config = dict(
    n_layer=12,
    d_model=512,
    n_experts=12,
    router_score='softmax',
    balance_bias=False,
    groups_per_token=3,
    shared_expert_gate=True,
    lr_router=0.0012,
    vocab_size=45986,
    tie_embeddings=False,
    beta1=0.93,
)
Below are experts of layer 6 (counted from 0) of a mixture-of-experts language model. Rows are named router (the router's row for the expert), down (a neuron's output weights, with its number) and show model dimensions 384-511. Each number is 128 + 24 x the weight over its row's rms, rounded and kept within 0 to 255. Numbers have three digits each.
Before each expert's rows: a language model's description of what the expert responds to. This comes from a sample of Wikipedia text that the model never trained on.

# expert 9
It responds to: Numbers and units. Digits inside numeric values, ratings and measurements, like 7.2/10, 11.2 m, sq mi, million, n/a, in tables and statistics.
router:094143121104100134130130125147132129163137103124157111111128120097129124114123139157127110100157120119101142162165079108108118104128116165141091134127111120153123109125131155131131134132124108116131124140159140164171142112152103061190131109114128108126105142126104153101092117095159128124105104142157092138145092125121121134120108132083145096149119167123135108133137138103163120110104
down0:112111152120171127129083105139160174133117154139153110137125151121140142104125147119147176112132147119124156087115125140146134155126150163152088121110139151118096177166119091098088136129073155122163114120125169138139156168141158139118136108132155109114140131099108056109094148098154086104097092115121141117094103127145134109109103065093117156163136101123147136115138125137141174120113
down1:153127147110137098107117138126102160138134137120141141160194078107150136095104162121083105114130128122177138141113154166112144109108085138130068140111143121152091087117133171103118115143172149100129133104110161152124135117114150140140130143133145134122103143117117118102153146159160150156141129067155106152125108134116146179151104143097090165122142119163154121125173112119167098077145
down2:083133136152113089139121164161120118091073121101103126119169160120095110127128128145098208117144124195117116132126144143123174127159111122178115106095151149155130116123125142110113124085136078140136119120170170126095136137166123159111130152151139100172158124115132115108139142115130091132126119120120144136115135129140170114111099115131094116116154139115109098165177101124110113174105
down3:164125129121139100107188136152099147147155137169162143095073121142100121162120133103098109104137121126164096170116175147125107131129106109150111078095150151131127089116158135127085121144132105138124115134150118131173149125137134142179134137099131129166096063129117125074136129066134162128121126173119113119160128134136106140126108125133164119130130164132129097119131115163117108127131
down4:125156121134102136147163174102149159120122179132127152126122126137148161117131065125124096142100144131103149193139170120130097147075131131107185150081112126091117124144127123151149137096103141132144139123150132132121156090092160120091133087089162150119145153181110137146092132113130156160119147105121130130124083115174091124129103157134153138102142086145144112136152153157151143171136
down5:161158118073106130132151118105117124071114108122143128081134162136115115165174115087115142114096136140146130139146165128122127136111130105118116133115154146154132152096072138128185114137144150119098103145136152114156227102117097121094116166097092106149096170168142124120162138115158086117120153113139140102124146104150129139150122121137159142128118112104095148171114153110164154094163
down6:111096131137099109152131151100097112134137116120143092096110111088142114131155092121139101142153112119142142129108102137143129120120107134110104129148108096135149151085126134123128134148145095100105111129172152102146101093117102127126147106125154110085108147125131146120142139110152108161128146108150124128074112149149095124048176142148129125157156142143162115114153142103101114136129
down7:148144103126082097089157132124129128128129168158132119161112144138123124138165107131056082113086127133126159099152118138144115156189160151165127147142155086127137112132119100142123156103127102130131127145122122194098101131078148158138135138107120125120104128151105123105124166083119123144113136114135134094137123152132126142131135103123124123105154153120125123143119182147106124133141
down8:165139147120101108113091152120135143148125146137139111127136154139101132132136116122075138122120140132098096152134134091117131170138149107123089142113107163156113113117083109090184131140084141130136204153081129145120141118144110133155138158141127136154148143175132137078153112183105135106136168150139117100129141094109139109106110132137149151137110146096131137176123106141097113088117
down9:166134150127180153137096165135117149133142157100171113129095125113145101142101115155145060145114133100130097129148124121163073089148127113156097093129107122078161124151141159112154098179122058136121123122083090175130188128133119117100075104142150158170140122150104133133181142147133134116142117142131098129147097128105126159180144102136131091116146133144123117122151110143132112100110
down10:118145109122151111097113152115154151128084103151138129124121085087109171127140106145108157118155125122174107156130109126135063135138120148117112132153122161154164141111139151141151163096119114112121120159127116156139111098136147116088119100101128129147175114122098154146122133117116136150127087098168104104103126116125118137172115116125134123121133129118078154113102103148138127132117
down11:177111132137077142120122120120150126149144086131140080142128107176104097108123105153121108140126123105121107147144111130094114103109132188164121125129147166109164162101139115132138129146071113123121169077154158110114129149132161122082111151105114167133129114115130090143149132158114149109097134144125103109114115109087128123132126162128167071094156109136119104129118130093103126129204
down12:168123141104126087103134090123143108119176132128089126130175072155141135109123142109125138141127169158120095180131134149151178093152134151141129124152154116134133162125142135137107143154112124161135148129138113131101160115119148131105119118138143094142118137123169131107094119129145118138144116175100140141100134101148131159156123141167139125152112149157142144133168145092143123183118
down13:148147136111128135092110108147106133126117162127162088120167120168165111101124125194120142130099132103128124088069085105165167136110139124133088146138142128144120130135124152133119126122144111106166144138146140133095145170146151159126142120116177141117129152124124122122116117158160152144139155056117141105142162127110148118137134125104127120095142134123134113155135129093141100131137
down14:113090120134094098160124088138146107132123129078181125096115152137138151124162109131130115081128136135146085120145117115086125104120148149053175127134132109103114126167161141198119102164120146157139124130090124092136102100091082086148124136123138092099092179128146118145109112121130135139131113155118152072119094080125136173115137130163154113150156151148101144122137115153151145088117
down15:148131087161157128102115148125149162143138128123113128110122152135118119130130172121151127121129163173136099134103125105148100118121124123092165130119169142124121136131149127137137115097132104124130113166163137139097129128063103105136133127139130118095097148113143115089111127131099089140126115123106074107132170125116103123124190121112132123116115145088117115169131138120144129179129
down16:106114131162108139125124158131169122145150102102176131153082132100127123146151142111104139135109131125156125098105154122126131115157111098142150126107102113169072124144120131126084130127116129122144138121119148109118083118156095117127149126130133146140110118135135123190101112087128085087082153124131106167151091157144177100071097119137133110072136104183125087121131153116149094131150
down17:116136119130101152095128169116133119070130119135155125154129067109160141153122122167131160124089113151096127158124161119161169159111177090107186123130118163114111058138138147117147101141147077136146131128143120127103101144138113115109117124160090098102151113124141171129152140068161130129107144085127129150144141126142111082080119165083132133154144146132098116126111135093124110088073
down18:118151137120107156137169134126122124118123127136136111116152157094103128144156108118121123102147087127144166092100134148089122164125129129154095123126136143137143130110162120150145101080121131128100074123110083089168120126111156169149101148133158123131121144170166126140151145081132118120157120136132083094141099148135128164141096148106118156122108140102098110096131112161126123163120
down19:105115131121135116177160136121180118146134159068150137079117105096119160142140135134160101127159128126130125124135165157100139134152118150091144092164131131156152134170143089134153106077130170119161093139124162151080134131107099149119117140114149142102133172104086094123131136088127185143108107150149143134113130143122115130131152118089130135192163080129101138144146123094141122057121
down20:106129163085113114129199111122091136212128137137092138138086162121164111137106069125131132105121120118140125104124150155102093096132133121125102151149103117141139154134126138136179137151132125116123170110077101115109125099103103084115171098135107131134151161104144114114112139138156097114135095122117123134157097090098169177175096113124124187182130123121085120114105098178115097103136
down21:145145132144092104145130114117164107131130113110070169144122150143130151110119111174115128118157153126123155111109133135165189121134169131175130100132141145122103107150105136173108141075103101146146150136138143160111127088093147134143100105112104157129124155128138112111122144149164145117135129140119135133106165171111098105168183153112178128150118129085119115128140091180175081098151
down22:108136129112137114129126152141134133086130140096100110111132129133173166102088101124125131170114152154137145099120130099128129155122187107126109116133169137132130123151168144166108152113103128106141136128173149150171131107095109134073141141108148137144095147111163112166148131149123122174115161109126135133136163118108123107103128159133118138129146111125127112172149125114120142167153
down23:117133169126098149162134125151092119129111166144084152159133152168142153123149150166115114156114116139114098115124088150103152175076122148092153109137129089083151119128097117120134124139133178120105144125146063141101112149110109168116099143137077107139107116133118117180190162134112138104131136142078142130137099106134096115106155134135131165117143120108135163105149112153128099153065
down24:154146144134153127097105128071135117112095139093152105144126081044081146122116087113116107107132126144124089164120140172133104098138131152121135134160106121129118153116092126142127114186144116156121125129107139129149116120092148119139115147163165131115145115115123172156102166136111109103166163148127131161148115149137132102114118139096081126111150123123153135114119097125130122175148
down25:087105160121135120137136082101173187101125144092122115128127100095152106103116133137131108152131078112174158084098140136126160139070133151101073138139140129112135145174128120144154159118101127116148079158174089122148139141130135143123114175126119149151100122079156141123142105145144157191111114134148137135118095100089158124107083103148080133108087133134135108134146153111143153134104
down26:166163134123099168098113126090105137161142123121130124141102098126129124144163119145143104089141136135140083141131131139112152115125142103129116095118100144109133145121124154142133149132183113120117132126123137111137112129126126151139109147149100182112092129099174161120093125132125137116150071124139112132109094104096119135135118130114092144155094159119101134122083112116155135106164
down27:122157139139143152139123149124107123120123106099143118114174149141132074152127100095168146123114157174110121143101122123104113101177097131125109148109115120114122144132139136111136126075196152132128155102116129170159142135124131060151110132119139140118156094134112106100131064123095076140117143120149112121148097125092146097126142115101156095113170131119135125158139115123125137132110
down28:131121116103116106140123146139090126109122115164113094132103144083129131105119116095180102168155186137139088176130135159117111114104149106140136131136144172158116130107132137125115107130101125108142141109101149082153125151106091104108098133106097123125127191154086083125130129109129151148150117118156129134096086129109125157109117139139174121175123169138112112144115123153145144147139
down29:109114098150108117144189125102117125114147121114089118128096151142101107173121137128160103137097097132160153131159175100126112095128131114122163114171133111110140138147112158175108131112130121166131105126164139141130079134090114126173124095106140107146144097134149111113140128080141111179142114100168092094134107160114105102176124099084157115108106110126073120107130128081126150086112
down30:126081096161107139156135135157128158115118080136150123129111143125100146102144078125095121155157144119141145139147131124132135108149129141129121089148119093148150162099139131103113103147113146149182142138154094138120129146164177116149149087137122165122128127081115139113139127120140096125087103110151135097127133107089100127101154140177074115084130125154134131168108136097115158104119
down31:152115149145150136114152112083144131103177136082142118102120142148098105091181119165151150132172075139122146148110124111148084162150121156113139129107141124163148094145133106140107147082118133141111148124150132164165105087106139190128116155149139079108126154119130144152139118122152116145104159131125088114135140162120104118131148122117126119112143176095142125128151117091118156102103
down32:125130126124125119124121143162109086126173093131100153136140089122120106139126133140122143126172155139123127102123147082141139105135088121123138118122155158164121104135120116114139134155145099181145142137134112090141122177127135146142099143132110102134111091116112110112083152076120107122122161151094113174104095094120141121153091131112121183102146127124103124127096103083044146160124
down33:161082144131150150128152164154098129065150146134116133176138171118127151125133162092135148108134057088105119146134135114174137096159124141122086148111122117133114069117099098148113129138094166172153139148127130154124127144125130118112158130151155160109139163128105118155159137152133155113131133124104130083106116131135138077120150135116094117125159118128131109139133170133093099104167
down34:112116123107096154135121109141146153161158174147102147170148104111167149154126097117110117079116136143145128108162159145087132109134150086100149091119138147128139115132118102149116123102125137144145145149161154115094134129109173161134147148096121164121143116162153115085092145090135101139083109158167140095094119119142111155131136151136112143105141092131148162107123187107151068101156
down35:141127121154151117141127156145112109169182109165149120110125169153103107152125169161134142136164141112088137145150120131115125126107148144156059092136119146147123124110146108063110148114145112112145119091134098118119125134127126156124110096151130121132092143120121138131133159126114073116134139124121119131119095123063103088153157130140101119109148106146135147150134105164131125099126
down36:181153131165135082170145081120131140108104111140112092179132102110130121152117094151126100166130124175104079153165151153080079111108172120125180099096144147104107111149144102147136101097105153116148146115125108107094154132109166079075117135095138167152118075111123140155165145098138135109093121109128105159126133140132143091136118124127144146139110094109127131139154099100119140119132
down37:108154135122103156132139085119130124131112148142141128109127121065179118132148091118093120157178109151128129122061147116130087124113160114077149181141139138140182126155116121150076202157156110117132118122079146135136117128095112123116105107106115128145157162108103150117136110133150123174137104122127120116145099070083130133151134114123152119126108102124136115124140140103167133155105
down38:122100100153105136147125137148131157121115133115120132141149138072112140144127188107161155098108132148091118112168135149092131089106104123128152113149122112137137148173138124152150102150095134132134141169169091111138160087114117149122123076111124169134098114112143105079135130146091145115172136096105170137075114154118134168145137091115106118147139119166125130137148130113115118134142
down39:151128137110142107125133160120080120121184120115187088154126115155157143077120104132149148137128132120117178148173163134111154119103152142115116107171063173195144112155106118107132147153145134149106084117127131124115148165144157123126197144122140141080162128123115132115144175089145155132123113081124126145137093113126136116138120126115141145076156103135123135118121155104095118159056
down40:123151100161166113064104123119108144136080184156095156168136126127111151117126171126134112184119137151126082121106165149140119113123115118127121098126124150131151144124117168111134119132153120123134105133114148109106128113119094111152104157115137143118116138149127139096139098074102141160134151091099149121152146113143140142179129119110115077113153117139120149130134123116143157120157
down41:125175123128123119135129108148125134123164118135110100153089167147097141151190137087138155125146146106118096109141118123175140150155150077121149120124124155131124095168106145094126099099129117129141156141098107142159098130149110127114165109103114113119110111133124098114080076162102151095125142105139117114133151201139201080129137136099126157115137112160172105145113129138130118128090
down42:135106158139102119141126102116146128133106090132129117127137114112121111100103169137116112116100089128152130098146141153129126138147116145117109131127122171127134076145132120114154095128069128120186144138101131180143145149098127131125108103118119157125106146113108108114114158118112111153156106148156122144104129121143132169143142168088097137096158083130124103165155124124095140148115
down43:098112137135107106121111115115141118120076123103172131139132138105142128122159154141140129119115092137129102082133134138092126090115134116132084140134099135132085127144142109170182104093099147151147122109125142116091128131122160103147089105133115118134153143114134128153153152074163082144186154159126104162087157113118140110108132090145177143121134144122122149164128145101137117132104
down44:121166127119110156173149134127189122145098121110110140096135180098125142112088163136152136128145161125151106165125159151117154144054123170093074124147099128130124100125125135164098106129115165144126131144112140166121137157146121070161153115110133120114142154131104124119116122135145171140090118135086104117141098118132093081120164156136128106098147160134121117090162151128163058189148
down45:124148148143159161111138152156159146143158150161104112140152128128132131116133117132106124123089128116123087148104128180107111144165127104102174111106066111069128137099122135129151163138117110170086114095116163189134123114074122096155185158134168116151140137140186111151113123107115136117135107175122141150055112119140107107112122093177145137130139165109098104146124138150137122118112
down46:118111129147153076141129165146099124120147199110149129109150085138098115115138129169174120170124133090120179129102158146118121142154144112104138180117107136149160077156110106137115150136155145147178120109133100126142070088159175116156129127124139125158114120090111073149119104104161172168150153158139099082112158177125126166129117133108122148108127149145135109125113118101124143123143
down47:130073088126104142113137162125111104128164123116118099175152128158140085131151126143145165102110124171148167136132100093117160144152154119111170082153117148133133158144115174181135101149145096114180134149120139122148095136105120127120169134136122141099137145119153127093124148134147146138167108153110119138113130142146089136108112183137097112128132145116114153142141127155127167158133
down48:098124134109155158144092123154190113124138135100113122117141133094072100109118163111090146106113151098128113106158092165115140140116105133145108130090120121104127120183180140123126142101107144110110141115122142109114184154094182102169138124135124143123162139115106159141166168109146097128102140102120119197165112117129132163127163079126142110161160145146143098075133156163133122128146
down49:111111146155102106155122110112119146124119174141121158169090127110119101161154140102126171126114100132153127121123126095126101151111123167111148127125159134125116153106133137108103127109180138157124109155089090084131150124150162128113132130123089087155119130115172116102108123155102124096146185133095109087101128126146147147142147163122153117110119111155108117137118114101135084159127
down50:160136105081182139147150108103165158150154116125115144133102101148148171112113146111163144101138158109146118080095119101148124161133150122139120158119108141131097174143145103127103147100179109109146157132135168127106115093090116114142140105155115118147138110084129158122117158108113150113162142128119117130175167128132138147114124123106132096135165152130089103102093097147119134161102